From a checkpoint of a small mixture-of-experts model trained on Wikipedia.
Size: width 192, vocabulary 16767, 29.8M parameters.
Experts: 128 experts in each of 9 layers, 32 SwiGLU neurons an expert, 4 picks a token, a softmax router, 16 empty slots to pick.
Below are experts of layer 7 (counted from 0) of a mixture-of-experts language model. Rows are named router (the router's row for the expert), gate (a neuron's input weights, with its number), up (a neuron's input weights, with its number), down (a neuron's output weights, with its number) and show model dimensions 0-191. Each number is 128 + 32 x the weight over its row's rms, rounded and kept within 0 to 255.
After each expert's rows: "comes before" lists some tokens at least twice as common just after its tokens as in all text; "gets" lists some tokens that make up at least twice as much of what it gets as of all text. This comes from a sample of Wikipedia text that the model never trained on. Tokens count by the router's weight.

# expert 12
router [141 160 111 140 132 140 167 142 100 136 143 119 150 112 140 103 129  98 116 146 101 114 140 147 118 167 100 156 115 148  92 138 154 199  99 101 160 142 136 151 132 132 101 116 125  82  97 196 153 126 129 123  84 100  98 138 137  87 139 126 175 133 102 117 160 158 109  61 150 115 111  77 121 134 108 157 171 110 143 165 146 193 113  83 105 161 106 159 107 116 109 163  74 129 109  58  86  46 170 204 145  83 122 197 116 122 172 109 131 143 170 115  73 132 109 109 129 102 104 138 180  85 171 135 143 135  95  85 149  84 126 154  65  98 159 150 176 165 111 145 150 153 145 154 198 182 167 132 132  77 131 114 135  88 141 174 164 106  83 144 126 174 158 126 131  99 153  50 126 223 191 109  81 142 126  95 128 127 145 124 146  67 111 120  88 160 103 124 116  66 103 159]
gate0 [156 149  74  50 132 114 151  70 161 185 150 111 116 154 122 200 130  98 116 147  93 139 129 123 153 103 104 175 150 138 140 114  98 105  94 104 172 128  91 147 116  46 106 127  94 144 115 193 171 102  95 130 157 120  99  93 144 158 175 178 134 187  94 164 125  80 113 128 130 137 117 151 141 191 121  79 115 151 125 125 143 182  65 161 120 135 130 114  89 138 159 120  56 147 123 118 113 111 122 163 170  99 118 129  75 147 187 103  91 106 117 163 120 153 166 113 118 154 177 190 103 185 110  75 162 118 122 109 157 111 120 106 134 126  91  94 163  75 118 127  73  92 141 170 174 188  98 117 127 104 135 145 113 172 179 137 159 111 127  83 130 114 219 155  77 139 129 166 150 116 127  77 114 159 139 117 142 123  95  64 128 139  95 141 113  95 149 149 162  62  99 101]
up0 [154 163 112 162 159 130  69 143  99  93 148 129 130 137 110 112 142 142 130 108 118 110 141 172 158 106  95 116  42 114 169  84 143 150 158 142 134 169 109 134 134 147 117 144 105 140  61 106 181 113 140 158 103 113  76 156 149 146 157  51 124 156 116 127 156 135 143 113 159 175  98 173  92  91 116 101 144 136 112 100 147 156 172 146 106 108 162 135 142  79 152 156 131 112 116 156 124  95 111 104 152 123 125 228 136 101 197 124 166 185 128  94  97 117 146 187 150 161 135  87 115 138  98 223 190  85 144 160 126 168 149  94 115 167 114 186  96 199 171 139 139  91 111 120 120  85 130 159 126 110 119 103 163 154 113 112 137 181 123 176 135 140 131 122 165 100 118 208 171 181 137 152 172  83  68 132 137 134 167 128 100 161 130 120 148 120  76 138 130 180 213 109]
down0 [131 103 111 128 163 119 136  93 139 102  29 101 118 153 150  56  74  95 103 109 170 131 120 163 134  95  96 124 103 150  74 155 127 150 149 147 100 117 169 128 163 122 157 107 147  79 103 132 121 146 135  82 170 116 153 118 136 125 124 106  95  87 124 144 167 133 105  64 130  96 106  83  83 127  67 145 172 145 125 137 153 155 134 150  93 125 105 159  95 122 182 167 125  98 114 144 171 102  88 146  75  19  70  84 118 162 111 181 139 165 162 128 113 136 156 139 156 137 127  66  75 167 121 155 107 172 115  63 114 164 107 196  79 138 143 139 204 157 129 114  98 135 138 132 148 154 159 114 141 134 118 136 166 113 186 107 137 146 177 162 117 156 136  79 211 122 139 161 123 121 102 151 124 128 148  95 142 172 177  92 152 109 100 188 126 152 162 125  99 141 182  77]
comes before: " ", "0", "5", "3", "4", "6"
gets: ".", ":", " |", ";", " /", " ."

# expert 110
router [118 168 113 153 129 140 186 135 159 125 138 147 100  86 134  84 147 134 123 134  98 122 152 136 123 160 129 159  84 149 106 142 116 170 137 124 150 163 144 146 141 177 103  89  97 110 114 141 138 159 155  85 116 107 119 117 167 107 158  93 140 136  92 118 166 146 109  49 161  96 152 118 132 167 110 156 134 172 165 154 128 157  78 101  73 177  91 203  91  59 103 121  97 135 109  93 121 104 138 155 161  65 106 205 151 124 129  88 106 173 157 127  84 108  89 136  94 137  88 147 119 111 151 131 140 203  90  84 162  95  79 126  81 122 141 179 153 153 106 124 144 211 111 143 121 184 183 192 183  95  81 117 135 107 144 155 163  75 108 125  94 152 168 124 108 126 152 149 167 155 144 130 101 184  75  55 157 142 173  74  94  87 102 110 127 193  95 138 112 103 119 151]
gate0 [183 139 140 133 138 108 108 121 115 174 104 200 113  99  78 132 116 149 101 130  76 116 141 176  67 143 105 158 152 161 115 126 144 169 114 142 179 106 101 122 136 204  98 133 107 123  98 113 162 130 123 167 162 123 133 185 118 170 119  99 125 175 125  73 133  97 196  95  53 140 123 116 115 136 107 139  85 166 101 106 141  96 104  73 123 126 135 132 175  95 196 160 117 108 158 100 119 103 117 122  79 104 106 130  95 140 124 191 122 119  90 154  60 169 133 118 169  80  73 167  98 104  88  97 140 145  99  78 191 179 105  68 106 121 141  81 146 127 130 123 107 124 101 129 134  82 165 166 118 137 135 120 102 104 127 128 155 147 185  66 123 136  88  99 110  56 127 113 121 131 147 116  61 177 147  91 173  71 109 110  87  88 104 138  92  90 172  66 143  86 141  93]
up0 [169 135  78 177 163 129  77 109 140 146 137 150  81  89 118 119 137 146 103 106 172  92 149 114 162  97  90 124  52 115 162  76 137 177  80 170 155 184 157 124 148 176  93 153  87  93 123 135 129  96 184 147 157 116  80 177 109 112  70 150 117  81 160 104 128 135 145 141  64 102  98 117 130  65 155 123  93  99 157 149  83 131 127 115 157 199 126 122  70 108 148 105 152 113 115 131 107 164 164 187 158 136 130 120  80 156  99 162 116  94 126  63 113 167 178 162 107  77 113 155  97 111 109 110 152 200 149 133  87 139 126 151 107 135  65 164 175 100  74 129 143 119  70 120 168 111  60 108 156 118 118  73 132 114  99  86 126 160 131 132 142 144 123 130 131  96 181 141 130  99 141 147 139 159 111 131 148  83  91  89  51 146  85  87  86 101 144 143 149 108  82 120]
down0 [146 143 122 134 122 108  75 115 151  54 150 164 150 163  85 110 128  76 143 134 137 135 113 109 128 131 175 193 135  80 144  79 107  89 117  76 118 177 150 159 125 106 152  67 125 160  74  74  72 166 121 129 153  90 118 184  84 157 117 177 150  85 122 152 161 129  95  90  94 151 126 109 191 176 180 107 112 146  92 168  70 122 141 103 154 155 126 160 139 151 156 115 134  89 147  95 176 175 124 134 143 175  73 141  55  84  99 113  49 114 110 147 120 143  90 108 129 107  62 138 101  73 112 108  83 129 115 128  84  77  83 102 138 132 147 149 139  97 116 102 137 202 124 156 149  94 141 119 177 147  79 124 125 131  93 116 131 161 147 108 167  62  91 146 146  62  88 157 151 161 112 119 139 130 125 143 121 143 124 131 107 128  95 129 194  64 124 109 153 152 136 179]
comes before: " the", " New", " University", " St", " San", " B"
gets: " at", " of", ":", " |", " in", ","

# expert 91
router [158 180 109 135 133 117 148 151 122 105 166 149 131  58 164 123 157  84 133  81  95 125 161 139 126 127 105 186  81 125 106 174 147 126  97  66 171 135 157 135 145 185 141  81  96  78  89 124 140 141 128 105 101 127 127 143 148  91 150  76 165 141 114 115 126 158 100  74 162 131 175 109 160 125 110 178 158 144 169 194 136 139  79 112 132 192  97 131  80 141  89 162  54 135 111  78  54  98 172 173 156 105 115 138 108 151 159 104 119 122 181 130 110 115 125 128  79 102  69 115 159  86 147  93 126 159 142 101 132  94 103 179  88 135 146 154 158 151 130 149 171 141 119 163 170 136 180 172 180 118 122 108 125  75 174 139 165 116  39 134 116 144 141 111 131 129 165 127 173 207 145 108  67 131  77  77 146 163 124  80 149 105  98 136 121 162 113 153  90 120  98 156]
gate0 [121 118 113  62 148 167 156 167 162 162 115  64 160 190 143 138 154 122 110 166  95 120 123 229 133 125 103 127 103 133 105 120 174 123 139 152  77 168 213 157 142  70 117 179 130 179  86 106 153 121 133  74 161 126 152 106 152 139 110 162 119 130 169 162 148 110 118 103 136 118 150  92 138 128 138 104 108 156 181 164  82 180 123 107 117 118 174 111 158 150 110 215 106  68 139 156  86  97 134  92 158 216 126  79 205 158 154 107 127 135  82 130 175 141 146 143 148 161 111 114 145 151 102 124 114 160  97  98 155  98 140 112 143 100  87 126 161  94  93 116 137 111 140 143 107 113 116  99 100 140  54 127 136  99  80 102 131 169  65 108 156 140 169 112 136 126  87 124 148  74 132 125 172 166  89 113 185 126 108 173 124 128  99  92  97 115 105  80 109 135  69  95]
up0 [160 101 114 106 123 121 154 154 163 162 141  74 125 156  99 109 134 134 131 117 156 151  70 116 148 154 135 197 123 104 180 119 132 104 152 166 118 139 164 137 115 172  96 163 180 143 101 146 120 181 158 103  69 156 136 156 214 155  75 148 110 100 110  86 104 141 119 133 141 147  82 119 158 100 192 165 155 128 123 165 194 103 133 150 135 165  59  97 189 127 103 147 126 140  98 140 111 139  98 156 110 255 126  63 105 151 124 186 133 108 142 136 185 129 122 121 113 106 127 129 186 101 150 110  73 114 101 120  97 115 165 135 147  69 104  80 145 132 140 128 163 153 180 118 137  88 166 156 131 102  71 115 154 136 132 119 127 123 133  94 196 111 176  58 131 115 146 101 121 133 138 168 114 146 142 127 145  37  96  89 114 150 133 118 103 182 151 150  85 108 135 167]
down0 [133 130  50 133 126 175 163 135 155 117  63 132 146 137  90  88 111 140 144 186 100 146 182 137 127 134 124 105  57 121 157  75 143 133 129  85 137 152 137 141 128  48  88 158 214 153 107 147 125 198 100 138 162 186 120 148 134 120 181 134 135 160 175 120 104 136 163 126 110 151 132 148 116 106 166 119 151 106 153 157 147 158  83 144  96 102  63 131 107 103 143 116 120  77  95 151  72 111 101 100 118 111 147 118 114 157 126 138 104 128 110 132 123 166  70 138 122 130 159 159 132 149 128 122 163 125  96 148 148  93  82 132  98 119 101 100 142 150 210 163 136 151 197 102 139 141  61 181 169 115  97 171 130 140 122  63  90 103 199 161 135 128 102 137 138  89 146 101 120 139 158  98 165 187 112 136 140  65 134 123 122 135 150 177 222 117  74 153 164 104 143  64]
comes before: "2", "1", "3", "aged", "S", "M"
gets: " (", "(", "′", "^{", "/", "″W"

# expert 107
router [100 140 116 141 163 113 174 154  99 150 161 136 114 107 160 104 162  92 126  91  97  77 139 133 127 161 106 145  91 132 120 145 146 179  86 106 150 134 118 182 133 140 115 108  48 130 107 150 159 146 148  75  89 124  75 124 170  95 153  88 141 112 104 101 212 173 110  82 145 102 174  70 152 155  81 168 201 169 166 124 123 164  96 112 119 148  72 134 115 100  71 148  96 142 123  87 103  92 142 161 172  69  86 146 118 155 165 111  78 163 163 117 111  91  94 144 116 138 125 131 119  90 189  72 111 139 116 104 159  71  76 131  90 119 172 144 168 155 128 139 179 141 149 150 137 137 185 139 150  97  96  56 176  91 142 172 162  73  94 150 105 137 148  92 137  91 150 113 128 171 133 141  92 128 111 103 113 118 141 104 128 136  98 100 114 177 117 153  77 120  46 180]
gate0 [154  98 183 122 110  99 142 142 116 114 154  67 107 134  82  86 166 138 138 138 121  30 107 173  99 143 146  97 160 154 104 115 114 154 110 138 107 186 109 120 110 113 100 123 131 197  97 114 153 158 147 117 116 124  99 101 173  91 103 114  94 118 147 167 105 143 102 115  87  82 124 158 141 182 108  83 146 128 106 177 147 100 130 148 136 133 104 113 210 156 191 139  16 128 103 164  68 159 137 123 139  72 119 134 182 129 124 104 153  91  84 149 100  83 123 110 143 105  42 139  79 144 152 120  91 132 115 150 108  63 146  90 141  51 197 127 128 112  90  76 110 134 192 140 105 147 124 147 152 138  78 137 115  88 133 116 126 140 112 184 124 101 101 114 147 132  99 117 114 138 105  85 135 117  77 182 178 150 126  93 142 183 141 116 132  73  98 121 100 167  95 139]
up0 [170 107  91 137 112 143 108  91  66 158  74 150  90 136 122 140  83  99 191 104 138 121 164 161 107 123 115  79 140 119 151 132 110  58 124 168 132 107 180 130 172 114 133 116 110 148  66 162  82  93 160  92 212 127 151 157  79  97 140 161  87  55 140 117  95  95  97 151 113 127 128  86 141 158  54 164 190 155 161 223  85 156 149 120 142 150 124  86 163 131  99  94 125 151 166  54 127 118  88 150 138 137  68 157  99 150  92 142  88 126 156  90 158 106 147 115 201 132 116 172 136 127  96 114 106 115 119 169  97 158 124  88 116 115 145 140 124 116 153 118  84 161  85 167 135 127 105 123  88 127 119 125 143 124 139 124 166 103 158 156 181 116 151  93  87 103  84 108 148 118 161 170 160  90  89 173  92 120 161 131  93 110  98 121 144  99 100  84  49 127 105 134]
down0 [141 138  85 113  80 109 129 187 170 107  94 119 168 113 120  93 147 158 148 145 158 114 100 154 124 121 140 130 142 137 133 119  64  78  99  80 183 200 106 138 200 130  94 130 161 155 111 149  87 191 179 150 121 127 204 145 146 105 167 132 120 125 173  83 140 166  73 149 132 104 160 113 113 104 130 124 139 132 143 158 147 141 143 117 115 112 118 181 123 155 165 146 152 173 172 100  63 139 175 137 133 185 189 159 168 103 137 116 132 185 155 164 154 138 138 149 170 119 103 107 108  85 144 149 145 121 117 103 165 155  88 149 117  87 125 147 162  61 140 118 164 124 144 183  73 143 110 148 119  75 182  89  86  96 110 123 131 116 118 134 159 204 107 100 175 105 181 163  70 138 116 178 128  51 121 170 133 129 131  58 103 134 138 109 101 147 101  69  63 149 135 128]
comes before: "0", ".", "th", ",", "–", "°"
gets: "0", "5", "9", "6", "8", "1"

# expert 125
router [147 183 109 140 171 142 177 145 136 136 125 132 130  72 166 114 163 106 128 109 100 137 191 154 141 180 128 138  65 156 116 170 112 144  98  92 154 144 195 180 140 168 113  67 117 135  92 173 170 124 150 110 109 101 121 111 140  78 136 102 154 150  91 115 161 169 117  77 167 114 144 129 190 157 108 198 168 141 171 156 109 184 112 128  95 138  66 159  90 128  97 154  80 159  92  68  93  98 159 148 121  91 111 133 161 146 192 104  93 139 166 129  99 128 115 168 113 154  59 117 158 101 157 101 132 183 108 105 147  80 101 174 122 100 146 181 191 167 141 136 147 118 127 139 187 141 169 174 155 100  78 106 138  93 161 138 179 117 127 163 126 156 117 112 164  75 183 121 161 168 165 104  97 155  90  86 155 110 120 106 137 128 126  97 118 143  98 178  95 107 116 184]
gate0 [133 202 132 130 192 127 134  81 126 129 113 158 146 164  81  99 133 113 163 106 167 108 115 128 107 134 125 101 112 154 107 163 137 119 124 141 146 137 188 159 115 126 143 171 165 157 157  84 147  83 117 158 178 158  96  83 100  94 154 191 166 148 139 197 173 145 133 185 134 135 138  98 197 189 135 158 138 159 116  90 128 118 183 147 163 142 133 125 172 141  80 155  59 170 101 119  98 128 135 154  92 148  94 105  93 137 151 140 116  75  86 166 128  78 131 111 167 178 108 109 147 145 181  89 139  99  89  59 109 104  87  92 152  99 130 175 177 100 155 111 167 141  64 103 124 144 109 144 194 113  91 200 209 128 103 132 114  93 176 119  88 119 184  78 105 117 186 129 119 132 126 120 145 132 125 122 152 126 119 186 138 139 108 174 142 155 136 142 102 185 137  97]
up0 [173  49 118 102 129 126 131  89 129 171  74 117 143 137 117  63 147 164 126 113 127 117 106 148  99  63 112 105 102 194 124 121  74 128 169 122 133 103 106  89 133 145 121 124 153 131 127 188 151 145 124  88 149 153 124 189 121  98 150 113 181  89 199  32  87 113 159 109 123 123 106 135 117 126  99 196 136 177 116 157 135 146 106 115 160 100 111 145 127 104 135 146 127  99 109 163 139 149 136 110  86 171 123 137 104 100 123 126  78 119  92  90 118 129 116 152  88  96  74  97  58 168 124 129 101 106 160 172 155 153  88 107 119 131 147 123 168 165 111  85 185 107 180  99  99 140 108 135  38 145 114 122  77 153 133 145 140 148 159 171 133 106 129 171 146  57 129 171 149  83 157 108 118 138  68 142 123 209 136 161 106 176  58 135 111 118 151  85 138  84 127 188]
down0 [ 37 144 133 139 138 164 160 168 137 166 123 105 112 140 121 129 142 121 142 127 160 172 109 145 161 122 141  87 101  88 144  93  93 155  81 119 134 206 153 154 184  95 136 153 168 163  53 146  87  49 188 112  70 139 138 112  77 150 103 170 143 178 193 131 151 144 133 123  93 122  82 145 107  90  97 102 120 152 158 116 122 179 151  84 156 112 148  93 148  66 150 149  52 137 116 153  99  91 154 133 161  99 214 151 142 114 151 151  95 142  94 134 141 141 118 131 117 103 150 121 111 159 140 148 107 136 159 120 114 137 157  99 136 162 138  92 138  85 131 131 117 116 156 122 142 151 117 112 119  71  68  94  88  62  91  96 116 162  97 113 173 109  93 192 200 145 123 132 152 110 140 138 128 184 139 102 122  86  82 177 105 110 141 176 149 146 181 101  81 119 186 150]
comes before: "1", "born", "2", "age", "aged", "M"
gets: " (", "–", "/", "(", " [", " \""

# expert 118
router [131 156 149 151 147 146 128 156 104 142 147 170 162  99 164  92 140  84  90 123 120 151 155 142 138 140 109 178 128 126 104 160 175 166 142  57 145 195 181 158 132 156  98 107  55  99 132 131 192 134 153 138  80 125 117 133 122 117 148 102 189 141 109 125 128 125 109 106 149  99 182 109 146 189 103 171 168 121 155 135 142 143  94  97 114 150  81 145  91 106 101 156  86 144 107  98  67  84 173 184 152  53 108 193 121 110 153 101 114 181 132 108  86 164  87 137 122 112 113 163 149  82 161 128 166 173 113  91 129  86  58 164  97 131 119 165 205 184 132 125 161 141 108 124 139 133 171 149 194  92 103  93 188 113 163 138 163 118  39 150 125 153 131  90 123  85 162 103 134 171 140 150  74 130 104 110 162 131 134 120 155 116 115 133 106 128  76 161  98 126  96 175]
gate0 [122 133 117 107  87 144  99 180 120  96 122 102 131  73 161 107 143  93  73  80 141 104  97 128 114 132 144  88 132 106 118 135 100 116 136 125  79 126 158 132 146 115 149  60 179 170  60 161 154 143 115 193 132 170 139 145  88 149 102 118 144 145 157  83  73 206 140  71 167 134 104 107 133 179 164 112 110  92  99 169 100 110  73 190 140 119 153  84 132  95 147 116 181 149 111 142 172 136 107  64  91 134 136  68 133 137 136 139 148 113 165 139  83  70  95 103 116  71 112 145 129 144 141 129 174 125 134 129 113  86  86 157 156 138 163 106  76 146 220 117 141 110 130 103 122  91 147 151  94 160  99 206 113 126 186 159 112 110 104 175 209 145 131 151 119 148 113 156 193  92 172 106 197 142 145 119 139 137  99 113 132  98 110 131 185 150 144 143  90 173 148 118]
up0 [144  83 141 128 105 126  98  65 144  82  95 118 189 164  70 134 183 104 131 116 102 123  97 119 197 167 142 163 109 147 111  90  61  82  56 142 129 130  92 128 118 128 109 151 125 131 107 125 150 144 107  76 133  88 155 151  90 119 160 125 109 171 108  92 141 107 105 136 154 157 125 121 154  71 205 145 151 119  55 142 195 108 161 173 124  91 150 215 168 132 117  82 109 164 117 192 154 137 112  67 105 131  99 111  92 169 103 177 155 152 155 176 121 104  95 146 147 125  98 123  90 109 110 152 114 144  93  69 146 161 144 129 138 148 109 131  71 195 136 144 142 114 163 161 113 145  85 188  71 116 136  97  51 120 161 154 131 189 146 140 125  99 140 150  89 115 119 104 104 154  79  63 145  94 149 139 105 169 141 117 101 150 119 134 141  75 123  84 143 153 142 132]
down0 [168 126 163 123  80  69 113 115  97 167  73 140 124  85  97 166 131 134 150 110 176 111 120  86 120  73 179 118  90 118 107 108 143 136  76 119 121 131 137  87  91 128  77  99 153  92 183 127 142  79 100 120 183 173 106 101 104 155 103 157  95 111 115 125 113 122 121 134  93 155 165 151 149  60 123 179 149 126 119  86 140  91  30 120  90 179 140 121 139 150  84 152 167 137 122 153 105 144  69  79 112  95 135 165 167 133 145  67 156  90 171 151 151 167 113  93 172  81 151  99 144  49 108 105 188 127 190 107  85 110 141  98 127 134  83 149 122 127 196 150 140 168 112 134 126 118 137  99 159 104 188  99 120 130  98 130 114  99 120 113 157  75 115 137 165 141 102  88 115 169  89 159 118  88  74 112 181  99  90  99 156  56 131 146 121  69 140 125 136 153 158 124]
comes before: "1", "2", "3", "4", " |", "0"
gets: " ", "–", " .", " —", "/a", " Yes"

# expert 88
router [121 165 104 121 149 125 175 165 135 123 139 130 154 123 186 103 198 136 119 113 107 129 142 131 129 195 139 163  93 187 107 161 142 155  95 132 137 129 168 190 131 153 106 102 115  94 106 192 159 158 164 102  77 114  91 139 146  96 138  97 195 141 101 138 196 149  62  96 152 106 139 103 180 131  62 173 179 115 163 155 108 165  80  86 102 175  78 147 116 112  52 147  83 136 111 106 115 108 139 162 127  91 122 152 110  62 153 127 123 164 164  85 122 114 133 165 143 134 111 107 128  64 175 124 107 133  64 106 117  78  80 144 113 115 135 120 175 144  84 153 134 156 152 139 131 164 148 138 181 131  83  99 184  88 143 126 141  91 106 173 107 131 134  70 135  99 146  50 156 159 122 118  99 122 110 100 136 103 148 118 124 137  64  80  97 147 118 164  88  96 114 194]
gate0 [146 140 196 106 126  72 178 174 135 210  79 119 126  76 144 140 100 125 160 155 108  91 150 124 188 101 128 146 126 150 159 123  64 113 142 164 147 145 162 127  83  83  67  85 121 174 158 120 172 145 135 142 128 130  89 103 117 141 144 118 139 200 165  73 104  85 134 151 133 158  91 115 147 161 157 167 138 122 142 152 124 146 106 114  67 152 150 109 160 100 194  97  97  75 113 194 112 158 111 124 144 113  79 186 148  88 160 159  95 100 183 151 127 111  99 120 105 157 149 101 131 100  96 160 150 146 168  87 117 115 211 204  98 140 113  85 123  94  99 129 143 115 122  77  97 181 124 118 156  94 110 129 169 128 123 115 114 114 118 147 156  98 140  94 117  96 101 120  97 154 175 110 124  81 139  61 165 163 125 102 120 120  92  97 129  57 107 112 148  49 149 147]
up0 [ 71 144  98 121 127 114  82 190 106 168 172 143 168 122  89 143 124 198 159  96 169 148  65 142  96 117 124 215  75  86 129  93 130 143 146  72 108 105 126 111 191 116  93 132 169 110 117 168 145 118 108 125 135 139 180 161 168 119 135 143 114 111 164  90 124 136 100 120 157 134 150 138 154 164 104 114  87 148 146 145 177  50 110  96  90 141 141  85  51 112 145 104 126 128 138 126 124 128 113 120 145 134 169 132 101 152 156 103 119 164 167  76 125 150 137  87  87 150  73  99 104 162 117  57  78  84 184 143 128 144 135 113 105 140  72  90 158  66  97 103 106 142 140 121  54  80 151 119  62 158 135 160 131 106 111 131 183 117  85 151 183 168 167 121  99 115 160 157 123 163 161 146  85 157 149 149  96 168  97 195 109  85 125 117 120 148 149 104 149  72 147 129]
down0 [184 136 171 144 131 116 138  94 162  85 148 160 159 136 125 199 170 131 129 143 115 134  76 115 138 169 124 129 130 142 147 111 109 175 101 176 186 105  91 103 103 107 107 124 113  95 121  92 187  98 101  93 124 128 112 173 139 103 141 148 150  80 145 168  94 122 118 180 127 117 108 132 118 108 182  89 150  55 140 130 109 197  96 126 125 152 141 115 115 146  98  61 116 116  74  92 219 128 132 151 135 147 102 108 123  96 111  98 140 124 109 172 142  85 117 163 180 132 169 102 142 155 205 135  59  85  96 146 124  98 111 168 116 193 172  61 104 174  93 125 108  67 124 107  88 144 111 107 168 179 124 129 156 142 195 144 108 152 132 112 145 119 145 115 150 201 126  78 123  96 150 121 172 100 136  90 163 113 141 121 175 181 117 206 119 163 173 159 115 121 154  93]
comes before: "9", "8", "7", "1", "6", "0"
gets: "9", "0", "8", "1", "eenth", "yn"

# expert 53
router [169 143 157 164 153 141 142 198 141 149 153 104 162 128 143 140 161 114 124 114 127 132 125 146 133 158  94 184 102 112 115 168 119 195  83  75 147 186 158 190 131 148 133 110  71  94  90 115 182 165 125 131  64  95  89 117 148  95 163  97 178 151 121  99 148 155 109  90 168 101 137 117 157 140  66 120 181 111 148 139 114 146  95 115 117 167 127 158 121 115 111 149  71 149  98 104  82  42 176 184 150  91 105 167  90 106 141 113  83 134 145 112  72 140  99 139  87  64 116 149 159  59 174 146  98 137 122  80 150  96 114 158  95 119 114 132 156 189 114 181 126 126  92 139 150 148 217 147 193  88  85 127 140  99 136 152 169 122 101 137 119 152 144  90 108 112 166 103 166 154 145 139 115 157 107 122 149 109 163  88 129 100 107 129  96 139  95 137  94 102  76 200]
gate0 [109 167 163 201  72 135 123 181 131  67 194 145  94 152 100 120 138 117 111 198  56 145 128 149 127 200 156 102 146 118  77 141 172 114  68 192 112 130 105 130 146 129  92 173 194 131  96 120 137 115 104 147 137 223  70 119 116 101 170 142  76 126 108  97 115  86 148 115 125 168 159 125 125  77  49  76 112 135 101 159  88 110 121 161 126 160 168 167 106 143 134 161 126 107 129 191  82  92  78 114 136 116 152 131  96 112 123 145 160 129 120 142 106 155 101 160 139  68 145 118 162 120 143  95 137 132 139 130 166 159 119 115 116 151 137 145 128 129 134 103 184 130  67 136 181  88 176 138 119 128 128 121 108 141 112 104  90 144 134 160  62  92 126 132  50  98 144 160 149 126 119 139 123 160 147 181 112 132  89 137 193 157  89 164 120 150  85  89 159 113 132  85]
up0 [135  92 142 122 170  75  99  90 123  85 162  94 149 136 122 114 143 119 132 104  93 136 137 104 178 124 107 109 102 131 100 131 138 179 101 157 123 119 116  80 111 123 183 105 111 111  73 119 159 135 132 102 156 135  95 139 148 133 112  59 133 133 157 150 122 171 101 118 127 124 126 134  73 183 102 156 188 155 205 161 127  96 133 163 112  71  98 166 151 102 175  63 179 195 115 147 119  95 146 135  94 127  75 125 144 156 120 132 100 100 125 154 126 102 121 179  98 169 200 198 124 135 116 121 169 122 125 151 195 159 145  90 119 137 103 110 185  88  80 145 118 142 148 189  80 101 130  96 138 202  74 104 154 130 148 119 134  83 118  85 192 141  49 143 165 114 167 126 135  86 115 161 157 180 106 146 132 110  40  91 138 180 133 127 117 146 117 163 123  82  79 111]
down0 [158 145  97 129 121 144 105 168 104  81 132 133 123 154 129 158 129 100  86 153 116  92  88 172 120 101  98  72 115 131 142  90  80 100  86 147  99 162 108  75 158  88 122 124 189 235 132 108 187 137 118 161 109  75 169  71 125 159 107 215 175 149  76  95 131 114 101 135 104  95  96 145  81  48 104 134  94 152 139 113 143 142 164  99 122  95 115 186  98 132 117 116 176 132 143 137 121  57  69 150 154 148 111 132 128 100 152 165  97 131  92 132 100  97 160 143 121 153 159 130 165 123 153 182  96 153 178 115 124 113 100 177 156 122 129 150  75  84 202 145 109 121 148 138 107 115 118 113 155 173 107 178  62 118 161 119  80 167 134 114  76  67 127 177  63 165 141 137 123 148 105 110 122 146 118 141 154 173 124 154 151  86 140 153 142 167 167 109 139 140 157 119]
comes before: "1", "3", "4", "2", "5", "0"
gets: " ", ",", "°", ".", " years", "′"